Experts of a small language model.
Size: 8 layers, width 256, vocabulary 16384, 64M parameters.
Experts: 64 experts in each of 4 layers, 384 squared ReLU neurons an expert, 2 picks a token.
Training: a variant of Adam for the experts, 643M tokens, 9813 steps.
Below are experts of layer 4 (counted from 0) of a mixture-of-experts language model. Rows are named router (the router's row for the expert), up (a neuron's input weights, with its number), down (a neuron's output weights, with its number) and show model dimensions 0-255. Each number is 50 + 15 x the weight over its row's rms, rounded and kept within 0 to 99.
Before each expert's rows: "comes before" lists some tokens at least twice as common just after its tokens as in all text; "mostly gets" lists some tokens that are sent to it at least half of the time. This comes from a sample of Wikipedia text that the model never trained on. Tokens count by the router's weight.

# expert 31
comes before: ",", "'s", " of", " and", ".", "\n"
mostly gets: " William", " Carolina", " John", " England", " California", " George"
router:54 21 48 45 46 62 38 50 39 49 39 31 55 42 62 39 64 35 40 46 32 58 19 40 53 57 48 16 68 66 68 50 61 57 55 65 33 13 48 59 39 30 62 35 38 51 39 36 72 64 55 45 50 39 46 33 34 53 74 39 19 23 76 59 51 56 37 27 67 23 66 67 47 36 31 65 61 57 55 53 36 31 46 28 42 30 55 46 49 43 30 55 57 37 53 30 45 66 54 39 35 50 37 39 73 44 39 61 43 53 47 57 57 98 99 47 35 33 51 52 64 64 41 24 60 46 44 99 59 53 49 50 75 76 34 48 53 45 45 65 30 30 34 44 36 52 25 61 47 66 47 24 67 24 65 47 81 65 76 42 51 52 36 53 63 48 76 73 36 71 39 35 69 33 53 48 16 33 65 16 68 52 37 45 57 57 39 49 58 42 64 71 37 24 43 52 50 60 59 71 69 44 65 65 58 52 68 41 34 32 38 66 23 56 49 69 56 47 39 54 55 27 58 40 58 41 53 57 35 49 49 42 42 45 36 41 62 46 51 73 67 46 48 69 64 51 31 70 53 60 49 35 48 53 59 37
up0:28 23 56 70 59 57 44 28 29 41 45 75 69 62 42 53 43 57 70 42 62 71 33 59 57 62 74 41 31 43 70 56 50 40 41 45 69 49 66 37 72 48 83 60 24 36 59 31 50 56 75 32 73 26 30 48 68 07 58 54 52 42 73 53 70 39 51 60 18 19 61 37 56 42 61 13 31 53 57 65 39 49 41 24 55 63 31 53 32 43 47 68 62 43 68 26 70 38 28 55 38 36 62 48 47 70 53 28 39 23 45 51 45 59 73 41 66 38 36 73 51 54 31 61 34 72 64 81 37 39 78 51 51 41 79 58 38 46 44 42 44 67 09 56 66 22 38 44 34 35 59 46 85 52 37 45 47 33 42 45 75 47 51 28 46 51 65 25 47 60 53 45 54 60 43 79 54 73 36 30 65 42 69 54 53 52 59 48 59 38 47 65 34 46 60 37 65 53 70 45 58 42 47 62 56 59 30 19 44 56 49 44 38 74 42 21 51 66 32 59 32 55 54 56 58 65 67 54 44 33 53 50 50 53 40 72 43 31 44 47 57 41 80 60 48 40 40 40 20 27 71 49 43 29 63 53
down0:64 54 65 47 55 29 50 53 56 75 83 48 51 70 66 46 44 39 27 55 46 36 43 35 48 83 54 35 45 48 27 35 34 63 30 35 46 62 34 82 65 34 36 57 28 51 62 43 12 32 33 51 57 57 29 70 43 57 70 31 63 59 44 09 18 60 62 59 51 68 66 30 45 58 43 54 74 32 73 51 41 16 37 58 47 35 47 37 70 32 49 60 68 77 58 43 47 55 49 47 60 72 33 41 30 53 51 76 72 52 71 46 74 77 57 55 56 09 50 43 29 32 39 48 34 36 43 53 37 26 43 46 73 28 74 28 50 44 67 47 46 28 38 47 47 29 55 68 56 43 42 59 41 34 36 49 99 19 41 48 40 52 58 53 47 54 67 60 58 56 39 67 66 45 54 45 21 63 43 61 33 37 52 59 43 61 63 51 44 56 69 45 67 72 29 59 45 61 49 44 47 54 48 49 78 37 58 51 29 58 37 38 56 50 37 51 38 46 38 40 34 62 51 72 61 49 36 54 60 55 81 53 68 41 42 27 31 55 63 80 52 31 66 55 55 54 58 93 67 41 54 30 77 58 63 52

# expert 21
comes before: "0", "9", "–", "8", "5", "6"
mostly gets: " early", " late", "born", "th", " Early", "second"
router:48 62 29 68 46 47 59 41 52 60 47 71 39 63 36 74 47 31 45 50 18 42 49 64 61 52 52 72 54 57 66 41 55 37 27 29 25 55 47 60 50 44 43 60 82 69 55 44 31 58 49 39 54 71 76 24 55 25 52 36 66 27 50 30 35 62 49 44 70 57 45 46 33 49 70 82 60 67 20 69 33 72 45 29 48 46 53 66 38 59 49 60 41 50 47 67 44 57 39 33 58 40 69 35 32 31 38 52 56 27 61 44 52 39 65 61 26 41 77 49 24 52 54 58 52 44 34 49 23 40 58 59 58 73 47 53 51 52 57 63 61 29 61 76 27 52 51 31 86 56 34 66 34 37 46 63 64 74 72 54 35 62 61 33 42 50 40 58 42 33 36 45 44 35 61 53 60 69 52 50 71 54 40 65 80 56 31 64 36 24 59 44 46 72 51 35 74 54 21 22 32 32 81 29 41 79 40 25 53 65 32 31 36 53 68 61 26 41 67 45 32 71 56 65 53 51 61 64 39 31 48 67 50 51 71 15 35 76 42 50 50 52 57 17 57 72 41 23 43 40 47 41 68 39 13 56
up4:37 47 93 64 49 59 52 37 60 68 72 47 57 42 63 33 61 53 51 36 59 68 32 49 28 54 52 36 50 58 51 61 34 52 26 46 59 58 37 30 46 98 40 22 69 24 42 37 54 68 62 42 26 33 48 54 44 42 43 67 35 63 33 49 82 50 38 56 59 64 53 43 55 39 69 59 53 73 64 65 18 63 64 29 46 35 47 25 48 32 47 39 26 58 52 35 41 36 92 48 43 53 61 60 41 46 29 35 53 46 47 39 65 53 62 62 56 23 55 39 34 48 46 58 90 30 39 54 33 87 68 68 39 36 62 53 60 49 54 63 35 59 42 51 72 38 37 58 58 51 39 44 87 53 50 50 59 52 76 11 44 68 62 46 35 49 43 54 32 45 36 70 72 30 39 43 57 59 52 50 28 35 67 49 44 52 90 59 51 60 63 54 45 69 55 52 82 60 66 71 63 54 55 45 51 61 49 41 49 58 47 29 61 09 64 25 61 62 61 35 39 43 27 33 55 19 50 47 41 45 47 55 65 55 51 61 80 13 44 48 67 44 52 44 79 28 23 32 33 46 35 41 48 42 57 63
down4:80 51 66 35 57 36 51 38 32 57 70 72 60 38 79 39 32 42 54 37 54 75 44 59 38 38 38 46 58 58 58 25 44 64 39 73 71 38 63 32 27 44 44 30 10 20 44 25 68 34 56 36 51 43 35 54 64 63 57 61 41 35 82 35 89 58 42 48 54 41 62 39 45 47 62 29 53 75 67 28 15 50 49 51 58 56 57 51 69 50 71 47 69 71 44 44 46 58 61 23 99 09 57 74 46 71 44 55 55 44 41 37 64 69 57 27 27 41 48 41 52 41 24 54 59 67 27 48 39 52 47 59 20 48 60 37 53 81 63 55 64 80 59 34 53 43 37 28 56 56 46 58 60 58 74 51 69 45 63 68 44 38 51 45 47 32 58 39 19 31 61 48 41 60 36 30 43 60 28 49 42 65 63 39 61 56 70 28 41 52 46 52 59 56 59 73 63 78 63 34 44 68 62 20 35 44 47 61 28 38 69 38 37 56 41 63 46 52 29 64 61 92 48 32 61 27 57 54 31 62 45 63 33 48 55 52 48 58 40 44 31 28 60 56 47 52 55 49 52 56 37 67 71 65 59 59

# expert 25
comes before: ",", " (", "\n", "'s", "i", " de"
mostly gets: "ji", "arya", "ya", "ić", "ja", "ín"
router:67 57 36 48 44 62 61 59 50 37 67 53 57 76 60 40 48 50 48 56 69 22 57 36 63 44 44 50 49 55 71 60 47 49 34 45 54 60 27 49 28 34 41 67 50 46 44 57 66 32 57 41 26 73 37 28 70 53 61 34 59 51 39 99 13 39 39 60 27 52 44 39 22 34 56 49 33 62 70 57 66 51 60 72 61 63 59 44 55 48 55 48 52 33 82 33 70 34 38 76 06 19 48 47 59 64 53 45 36 53 48 24 48 83 66 32 45 48 55 50 24 50 61 39 49 47 52 50 32 62 53 56 59 50 37 63 51 57 39 41 44 62 42 64 56 47 19 42 54 70 64 47 59 37 52 58 70 68 25 35 69 44 37 57 36 70 90 51 40 37 51 37 57 39 53 62 35 60 46 15 25 33 50 38 37 48 48 52 50 61 48 66 47 52 29 40 84 40 49 87 27 55 39 76 38 42 62 09 27 62 45 53 33 66 52 67 81 81 33 68 35 36 29 41 61 75 40 57 46 39 64 44 68 34 27 46 49 44 73 62 51 34 34 65 40 45 43 72 55 41 64 65 68 56 51 49
up2:38 56 31 49 29 33 62 51 69 27 44 42 46 10 58 52 71 24 51 37 53 66 65 37 48 50 52 43 73 42 48 50 43 62 49 83 86 41 47 32 37 65 37 46 46 56 39 69 27 63 52 41 49 27 46 68 71 32 91 62 69 32 70 59 66 43 52 56 59 23 46 53 65 20 82 41 47 78 26 65 27 70 47 54 69 60 49 68 47 63 50 63 51 15 62 42 52 78 54 54 30 51 28 42 52 40 77 58 53 39 19 73 70 49 34 57 44 72 45 51 34 56 33 63 64 72 48 57 43 35 63 63 39 51 38 48 50 30 60 51 51 58 50 56 56 57 58 40 19 38 38 46 39 59 65 30 42 61 41 35 66 22 46 45 30 50 41 29 49 62 62 31 93 56 35 47 63 35 50 61 56 54 67 44 38 71 62 49 41 57 50 41 72 47 28 67 29 67 27 37 48 38 46 37 43 21 42 49 76 47 67 49 56 54 34 32 46 44 48 32 52 61 35 64 75 22 42 35 66 42 13 28 42 54 55 61 46 15 46 66 50 63 36 66 47 62 34 46 67 63 60 59 62 26 66 33
down2:60 40 23 67 43 63 64 67 62 56 58 53 52 49 58 48 27 48 54 89 56 66 26 47 89 51 62 49 32 37 40 56 30 52 19 54 61 55 26 42 49 65 44 27 43 55 65 45 68 60 62 40 75 72 55 70 48 39 23 59 71 33 50 51 36 30 57 65 53 48 79 18 31 74 28 46 54 31 35 36 51 67 68 51 39 69 37 52 34 59 31 63 43 56 61 33 64 50 37 60 63 76 70 42 61 61 73 59 32 49 35 49 51 40 28 44 58 49 83 43 36 59 57 22 65 16 61 54 41 34 40 77 54 41 48 69 59 52 39 64 63 77 55 48 41 40 35 57 59 49 55 19 41 65 51 34 50 64 38 36 67 38 38 63 25 48 35 61 58 68 64 35 49 40 41 28 84 48 54 38 41 23 47 78 24 62 58 47 51 55 36 68 55 34 55 56 46 40 36 64 86 27 64 52 53 48 13 49 54 46 69 43 26 51 73 39 18 64 55 46 50 43 68 52 24 73 47 37 39 84 52 52 40 54 60 31 39 47 58 31 52 47 68 46 52 39 33 60 66 24 63 18 47 55 44 56

# expert 43
comes before: " ", " —", " +", " —;", " −", " ."
mostly gets: " —;", ");", "%;", ";", " ;", " –;"
router:67 41 35 24 55 64 66 54 62 58 73 47 35 52 75 51 07 45 45 49 51 71 42 64 52 51 70 40 53 49 50 66 47 29 51 36 60 75 46 50 39 30 29 81 45 65 50 33 49 51 34 59 31 48 38 47 21 36 74 45 66 69 50 05 81 24 40 32 38 51 59 45 19 53 31 45 34 56 52 40 85 66 51 53 09 52 45 53 52 40 67 62 42 41 44 50 62 71 30 45 68 56 39 54 38 17 74 60 51 66 55 24 60 85 32 48 93 46 43 48 70 77 67 30 55 35 34 77 47 57 40 43 41 69 51 54 47 61 44 48 38 38 40 51 42 47 54 13 57 25 69 44 50 40 55 40 47 48 52 60 36 48 49 53 44 66 48 45 37 86 44 76 57 40 40 73 47 64 46 66 78 52 48 53 38 47 26 51 56 63 66 46 35 57 76 67 34 38 85 31 57 37 15 54 32 73 60 48 35 34 71 66 60 58 30 53 45 41 34 63 50 69 70 56 65 47 56 49 44 49 48 61 32 48 67 55 29 42 35 57 33 46 51 43 40 39 40 46 60 37 55 41 73 64 58 72
up5:60 36 50 46 59 28 45 57 62 42 42 55 40 52 26 70 73 41 39 44 33 62 21 41 57 64 28 45 16 65 71 22 77 54 47 42 49 43 44 56 71 86 61 53 39 48 61 54 30 48 50 47 56 21 72 61 87 40 12 62 54 35 54 57 53 49 48 70 50 42 49 55 85 43 32 45 50 68 60 58 49 49 65 18 39 68 72 18 71 30 60 46 46 48 80 59 71 60 23 29 40 55 64 33 72 60 31 42 50 72 40 56 24 37 42 56 34 61 72 39 50 49 27 43 27 32 63 37 48 32 52 35 35 52 29 28 42 65 19 44 78 55 80 40 32 38 35 49 73 60 58 49 56 46 55 58 26 68 65 42 47 55 65 50 49 73 62 64 40 43 36 57 36 67 63 66 43 59 80 49 58 45 72 58 42 63 37 54 64 23 67 59 48 50 46 43 29 35 51 39 28 42 33 49 39 31 51 78 37 60 60 39 49 55 59 51 53 40 81 62 24 77 32 67 54 39 44 43 59 60 53 69 44 60 45 44 24 31 44 68 67 24 87 66 63 72 52 47 55 31 62 53 62 51 53 56
down5:55 36 68 70 51 27 44 57 45 86 23 76 55 53 55 64 41 58 64 72 39 41 49 44 45 44 28 55 47 45 36 47 47 42 37 56 30 60 84 57 58 51 55 65 71 45 53 39 38 46 29 57 53 50 28 30 48 54 56 65 51 75 35 27 19 46 55 66 55 27 54 76 70 34 57 33 64 54 46 55 52 65 61 82 36 39 42 41 61 47 26 91 33 45 17 48 53 19 67 76 56 64 50 84 46 32 84 62 55 28 34 61 40 56 72 52 35 44 63 38 41 50 49 57 57 46 50 44 65 41 57 49 23 62 37 42 78 42 86 53 45 23 52 30 68 45 53 73 28 49 40 44 48 43 33 61 69 71 68 17 66 69 45 55 23 55 33 69 39 75 56 64 32 50 38 55 39 31 65 60 40 39 52 66 53 24 32 17 36 36 54 79 78 33 65 71 52 43 64 53 65 26 63 48 21 47 43 67 48 42 67 60 39 63 40 58 37 38 39 50 49 44 50 27 39 73 28 47 76 42 45 71 55 42 53 37 36 52 34 69 57 55 49 47 55 49 29 31 70 43 58 63 42 57 36 51

# expert 58
comes before: "0", " |", ".", "9", "5", "3"
mostly gets: " come", " medal", " concluded", " begins"
router:56 64 54 43 51 42 52 10 53 39 43 68 37 27 58 71 79 62 32 59 51 55 85 54 62 66 30 83 37 41 73 54 58 46 22 58 40 41 54 69 46 43 62 47 55 38 70 61 60 46 43 19 34 59 24 44 66 71 39 64 42 27 55 31 46 50 57 73 56 09 57 60 63 59 59 53 40 22 53 69 30 61 72 62 62 46 51 51 40 64 90 22 29 41 52 69 60 40 55 24 80 46 69 59 55 72 26 57 47 38 21 59 56 38 52 58 49 60 30 49 40 40 69 64 30 53 51 39 60 50 34 55 56 65 34 58 57 54 28 65 52 36 57 50 69 75 84 56 38 56 44 66 49 58 57 51 88 25 36 62 38 69 67 63 65 45 57 55 68 36 54 69 31 44 78 28 60 59 49 45 47 52 75 72 58 46 55 35 48 56 62 46 61 69 61 81 51 63 46 23 50 55 68 53 48 45 31 69 60 48 53 57 63 55 64 27 43 35 46 51 65 54 18 69 42 34 29 42 26 43 61 57 49 73 63 43 61 12 28 57 79 53 40 56 59 53 58 41 57 55 53 37 29 27 40 56
up2:42 62 29 48 34 50 43 78 41 15 60 50 55 39 77 70 36 42 59 31 66 55 13 47 57 48 48 57 51 40 39 57 49 45 65 18 34 46 73 29 48 51 48 43 30 73 28 28 74 58 53 96 57 36 16 77 45 55 51 79 58 33 67 47 84 67 51 44 43 52 47 47 29 35 30 48 45 38 59 39 52 51 29 59 53 34 25 69 81 60 43 46 60 59 62 34 68 49 46 64 49 51 48 60 92 55 71 62 15 44 62 76 54 47 53 27 51 37 38 62 50 36 58 41 58 62 59 51 54 67 58 30 58 32 65 33 41 61 48 60 27 57 29 62 75 61 54 44 42 63 31 41 39 34 39 43 50 41 73 51 53 37 63 54 78 57 43 43 45 59 87 51 49 41 63 40 69 23 54 54 27 31 54 16 23 66 46 64 40 49 40 44 48 40 67 40 46 54 53 48 51 26 58 49 55 48 57 33 44 44 36 41 47 35 60 65 35 39 63 39 48 20 38 30 57 55 35 50 54 32 47 23 43 48 26 57 34 55 47 45 66 16 34 71 57 87 57 44 58 58 65 85 35 56 65 62
down2:36 53 79 16 57 68 38 37 71 39 36 68 26 42 59 66 65 53 51 54 68 64 57 61 46 35 51 41 53 56 66 42 89 22 42 37 47 52 65 80 62 50 29 58 50 58 37 32 30 29 38 73 44 40 35 70 58 44 46 29 74 25 21 46 69 38 63 69 39 51 47 50 34 32 28 59 38 63 57 66 39 33 51 52 42 48 79 72 49 41 62 44 58 67 53 64 43 77 20 54 32 59 24 56 36 42 28 26 48 45 75 16 55 57 55 61 44 51 57 33 33 79 44 54 40 55 40 67 64 27 50 59 52 48 41 61 58 54 53 30 52 64 61 69 38 34 40 35 24 41 60 64 41 58 77 75 57 48 22 36 56 38 68 54 32 50 86 48 48 43 29 46 48 45 65 56 40 83 65 20 31 67 32 59 48 65 47 68 49 60 49 19 29 58 38 33 48 47 63 52 65 67 56 49 22 61 40 54 40 68 38 50 90 54 50 65 55 53 22 57 42 43 38 46 40 64 67 24 86 57 53 40 43 56 30 52 34 48 66 47 52 36 38 67 47 30 81 46 67 54 56 46 52 48 72 32

# expert 54
comes before: "==", "===", "The", "In", "=", "|"
mostly gets: ".\n\n", "\n\n", "==\n", ")\n\n", " |\n\n", "==\n\n"
router:29 71 42 47 50 57 60 76 51 54 52 48 32 64 45 62 80 53 39 34 55 49 78 71 48 50 27 68 62 57 55 56 58 54 46 46 65 63 50 70 59 43 30 50 38 47 90 53 36 57 22 34 48 64 43 22 50 44 42 44 08 46 17 70 62 60 44 43 57 42 35 35 45 48 46 29 71 48 45 57 51 33 51 50 75 53 54 29 59 59 49 54 53 50 32 60 51 50 63 25 43 65 71 59 32 55 66 57 35 61 49 41 73 23 34 50 33 50 20 51 62 77 61 51 37 58 53 02 33 50 56 73 35 51 45 78 58 36 54 47 50 53 49 54 61 59 59 64 67 21 59 49 51 46 72 57 54 72 60 67 41 68 32 31 52 34 64 33 53 43 38 69 65 28 41 51 85 36 46 30 58 16 93 74 54 65 32 43 47 39 58 38 35 51 54 71 32 62 41 72 73 48 46 47 45 46 82 38 62 45 63 45 60 51 92 74 61 49 57 37 72 52 40 65 55 39 24 37 25 49 45 69 60 71 41 65 58 72 55 84 73 29 46 45 47 50 63 39 53 45 48 73 39 36 73 63
up0:65 58 45 53 53 76 39 37 94 36 55 65 41 46 50 43 58 56 75 43 42 39 44 56 46 26 73 33 49 38 63 29 58 32 29 38 51 46 56 42 18 69 48 33 47 40 53 32 72 51 46 52 37 57 62 45 60 54 45 55 61 46 52 62 53 49 49 59 62 27 37 56 48 59 67 69 66 28 24 50 54 41 48 52 33 52 75 65 39 16 31 28 82 45 41 41 74 40 17 52 66 47 60 70 51 65 64 60 35 49 66 40 44 35 49 31 53 51 45 52 51 50 43 32 44 07 74 60 69 70 35 53 48 55 33 53 39 50 57 42 59 76 46 53 54 65 30 24 46 44 52 55 31 30 52 62 31 75 47 63 63 61 61 57 35 63 65 56 55 49 40 48 36 78 55 61 40 31 48 35 46 54 45 37 44 51 63 49 62 39 37 47 37 12 84 44 20 30 30 73 31 80 31 54 93 45 59 67 42 68 54 68 42 56 07 43 42 52 42 63 49 46 39 42 52 56 71 76 59 32 45 23 57 96 58 61 71 32 65 67 26 58 52 50 50 54 59 34 38 60 31 42 51 32 21 70
down0:51 55 44 63 63 68 79 14 49 34 47 55 31 58 49 28 51 52 36 32 45 53 16 47 44 64 45 54 65 66 40 70 77 47 74 80 74 35 61 68 51 56 21 37 49 30 48 52 46 64 59 80 64 55 42 62 47 56 41 72 38 42 59 66 41 52 60 32 72 61 51 56 67 50 70 59 21 57 33 70 38 48 17 50 64 42 64 37 61 56 47 49 53 42 45 54 58 51 36 71 54 64 35 56 50 75 33 27 49 16 04 33 43 65 51 47 49 70 69 60 47 29 47 48 29 56 40 47 83 64 54 41 47 45 24 56 20 36 74 68 77 60 46 39 48 43 49 13 32 60 61 34 52 52 50 55 49 56 62 65 44 68 32 53 67 22 33 26 26 70 59 61 28 45 49 63 77 58 64 78 40 83 71 62 42 56 50 33 65 55 45 53 38 55 54 49 58 50 42 41 48 24 80 47 25 50 38 62 63 49 55 57 67 58 33 68 56 41 39 40 58 59 62 41 62 57 42 65 67 34 42 41 87 42 56 38 58 59 29 14 35 65 32 30 46 39 54 51 38 29 61 51 23 65 38 43

# expert 37
comes before: " |", "9", " (", ";", ")", "en"
mostly gets: " Austrian", " Ottoman", "loan", " Polish", "Gls", "mm"
router:37 62 60 40 63 27 57 55 48 50 62 55 35 47 41 63 39 48 37 49 75 43 36 26 53 47 37 34 67 52 50 61 61 12 44 23 44 54 44 45 41 39 27 38 84 69 33 51 49 49 56 47 55 59 47 62 48 54 37 38 90 41 35 60 25 54 64 76 23 48 60 51 55 61 52 72 60 41 75 36 55 62 19 33 63 59 61 42 40 32 58 56 51 41 54 28 30 48 91 67 49 67 36 74 49 30 28 48 63 30 66 63 39 41 43 33 24 51 53 59 46 56 77 37 44 55 56 53 32 75 52 42 63 50 35 18 54 88 56 56 52 29 51 46 51 57 12 39 63 68 55 10 45 52 70 59 55 51 26 81 19 57 68 71 38 54 43 65 47 51 67 64 65 48 65 61 38 45 46 52 51 26 41 75 45 61 18 51 54 43 32 45 74 72 50 44 69 58 49 86 34 45 55 56 48 46 54 46 97 59 44 29 58 53 25 47 60 42 72 64 31 69 34 50 71 54 53 26 53 59 64 25 70 43 69 47 25 41 37 46 57 35 54 44 62 57 59 62 57 54 69 49 60 37 26 61
up4:53 41 56 28 53 33 35 46 57 30 56 61 61 34 42 79 41 52 55 79 30 69 45 61 56 36 33 52 50 64 45 51 36 77 35 59 44 51 48 49 58 34 54 59 65 53 57 34 40 78 55 55 61 30 68 25 54 32 35 54 27 20 37 47 62 50 33 53 54 47 39 71 65 19 85 25 47 42 42 30 49 64 47 48 52 24 59 37 81 38 33 38 60 27 52 44 28 60 50 47 57 47 64 41 54 51 28 22 48 40 44 83 48 53 40 59 64 42 56 46 54 36 33 88 49 66 65 67 47 40 63 25 47 63 46 34 36 59 41 90 53 26 64 46 52 54 50 66 39 38 55 93 62 62 49 59 34 43 53 39 39 74 34 51 56 35 69 18 46 51 49 53 65 63 35 70 15 21 63 54 40 44 82 29 50 24 42 58 68 39 67 61 19 56 26 38 50 86 59 68 47 49 39 40 28 39 35 60 63 66 72 55 37 48 50 16 49 61 20 67 57 64 46 39 67 34 40 58 50 34 23 64 40 36 60 59 48 51 58 46 63 51 32 62 33 66 68 45 72 53 61 61 43 61 46 25
down4:60 68 59 36 46 45 52 80 55 20 63 66 56 61 67 47 72 57 25 33 43 88 50 52 32 73 64 59 42 54 52 57 42 48 76 45 40 31 39 58 55 77 46 62 30 41 69 27 41 80 07 61 49 48 35 56 33 38 32 42 81 34 27 52 33 69 46 41 61 74 58 51 50 41 27 45 39 43 62 37 71 55 51 30 53 54 55 37 59 24 45 40 26 42 40 42 54 62 40 52 27 36 54 39 79 46 40 45 47 71 66 51 20 53 48 55 60 42 60 38 33 59 37 63 61 50 30 44 31 29 29 36 44 44 62 57 40 12 30 67 82 69 19 63 33 57 50 59 75 61 52 36 61 44 58 64 76 50 68 19 42 69 38 66 44 58 52 46 52 55 44 25 31 64 78 50 28 31 57 26 37 36 58 40 42 49 54 34 66 57 74 66 55 51 59 76 53 67 47 42 60 53 43 99 52 57 51 44 41 53 54 45 57 57 33 41 56 50 48 72 85 38 54 44 36 55 38 55 36 62 58 23 35 25 70 36 70 73 31 67 67 47 40 39 24 60 44 61 52 58 59 59 40 48 51 39

# expert 35
comes before: " ", " —", " No", " Party", " Best", " \""
mostly gets: "|", "\":", " |", " visited"
router:36 72 55 41 49 52 72 49 46 63 54 48 54 92 24 54 12 34 44 32 50 52 57 34 80 66 60 28 59 29 33 43 47 47 33 58 50 94 56 46 21 49 65 44 42 47 71 30 56 34 62 49 38 51 43 30 46 46 40 16 32 69 58 20 36 50 63 34 54 25 61 46 16 64 67 37 57 25 48 34 57 59 36 53 13 49 44 82 44 43 75 38 47 60 59 50 91 47 58 53 63 55 39 59 32 32 59 63 76 55 59 55 50 71 31 50 81 49 50 65 68 40 51 54 62 32 76 79 49 49 53 71 64 73 42 70 59 59 45 73 29 45 58 37 63 62 73 49 64 30 58 57 30 40 45 52 39 48 54 43 56 35 47 49 54 36 42 60 47 99 20 65 66 32 47 46 38 69 58 27 53 43 31 65 46 56 65 64 68 53 44 41 69 48 40 55 38 53 48 76 46 34 64 57 46 65 32 45 62 10 55 69 43 47 45 30 45 52 57 39 71 57 57 72 59 36 67 52 38 44 40 70 69 49 60 57 50 48 58 59 44 69 47 43 44 38 64 56 42 34 43 13 65 53 38 36
up20:46 37 53 50 62 31 30 37 40 50 54 38 26 29 49 36 62 83 45 68 55 35 45 52 59 20 47 81 49 32 58 29 22 32 67 72 62 35 35 41 57 34 26 81 54 29 33 44 39 58 46 69 54 53 47 50 44 52 35 56 64 38 40 62 77 45 23 79 61 70 34 64 65 56 54 56 53 29 74 57 34 58 27 49 51 43 26 63 52 58 59 49 32 46 55 65 43 42 45 55 49 56 31 55 49 47 58 44 13 66 51 63 55 54 51 39 42 57 50 55 56 87 58 44 52 51 47 76 66 51 73 47 40 42 49 43 26 52 56 44 52 61 37 38 51 56 61 65 42 41 54 65 66 55 89 57 27 53 44 55 38 44 59 74 32 21 53 27 62 45 50 50 57 52 27 09 58 42 36 47 40 45 42 26 39 71 22 59 45 73 71 68 35 41 64 78 46 16 72 19 37 68 42 49 48 74 25 38 35 46 29 32 68 41 70 36 47 33 50 71 71 42 48 46 54 54 62 28 77 51 63 14 52 66 25 47 39 38 40 42 16 39 61 47 49 60 67 40 53 31 74 69 48 50 68 77
down20:58 41 49 36 24 75 71 38 55 67 69 78 38 26 57 64 49 49 51 53 33 40 78 45 52 82 41 37 37 59 48 40 44 63 29 39 46 52 53 22 49 41 41 37 60 81 51 59 44 32 42 38 49 37 49 66 29 38 35 47 42 40 73 62 69 71 71 64 56 63 45 36 65 56 46 27 37 46 14 71 36 83 64 42 46 20 58 32 50 19 64 34 27 39 57 69 58 56 65 48 71 46 43 75 50 76 71 43 34 41 20 64 36 32 52 59 30 74 60 65 64 50 35 52 44 52 48 59 58 49 54 46 19 30 51 45 47 27 44 50 63 34 69 60 29 59 34 37 42 45 66 45 60 59 72 46 56 39 68 30 52 39 64 30 52 34 39 69 75 28 82 70 48 67 62 46 46 70 40 47 46 48 31 86 48 68 30 38 61 42 44 27 48 42 67 49 68 45 52 60 41 51 44 32 47 19 62 33 48 73 78 66 43 36 68 52 35 55 13 67 40 36 62 47 37 68 59 62 55 61 48 69 27 57 69 40 65 28 49 82 55 21 60 53 54 66 56 33 41 62 64 34 38 44 44 47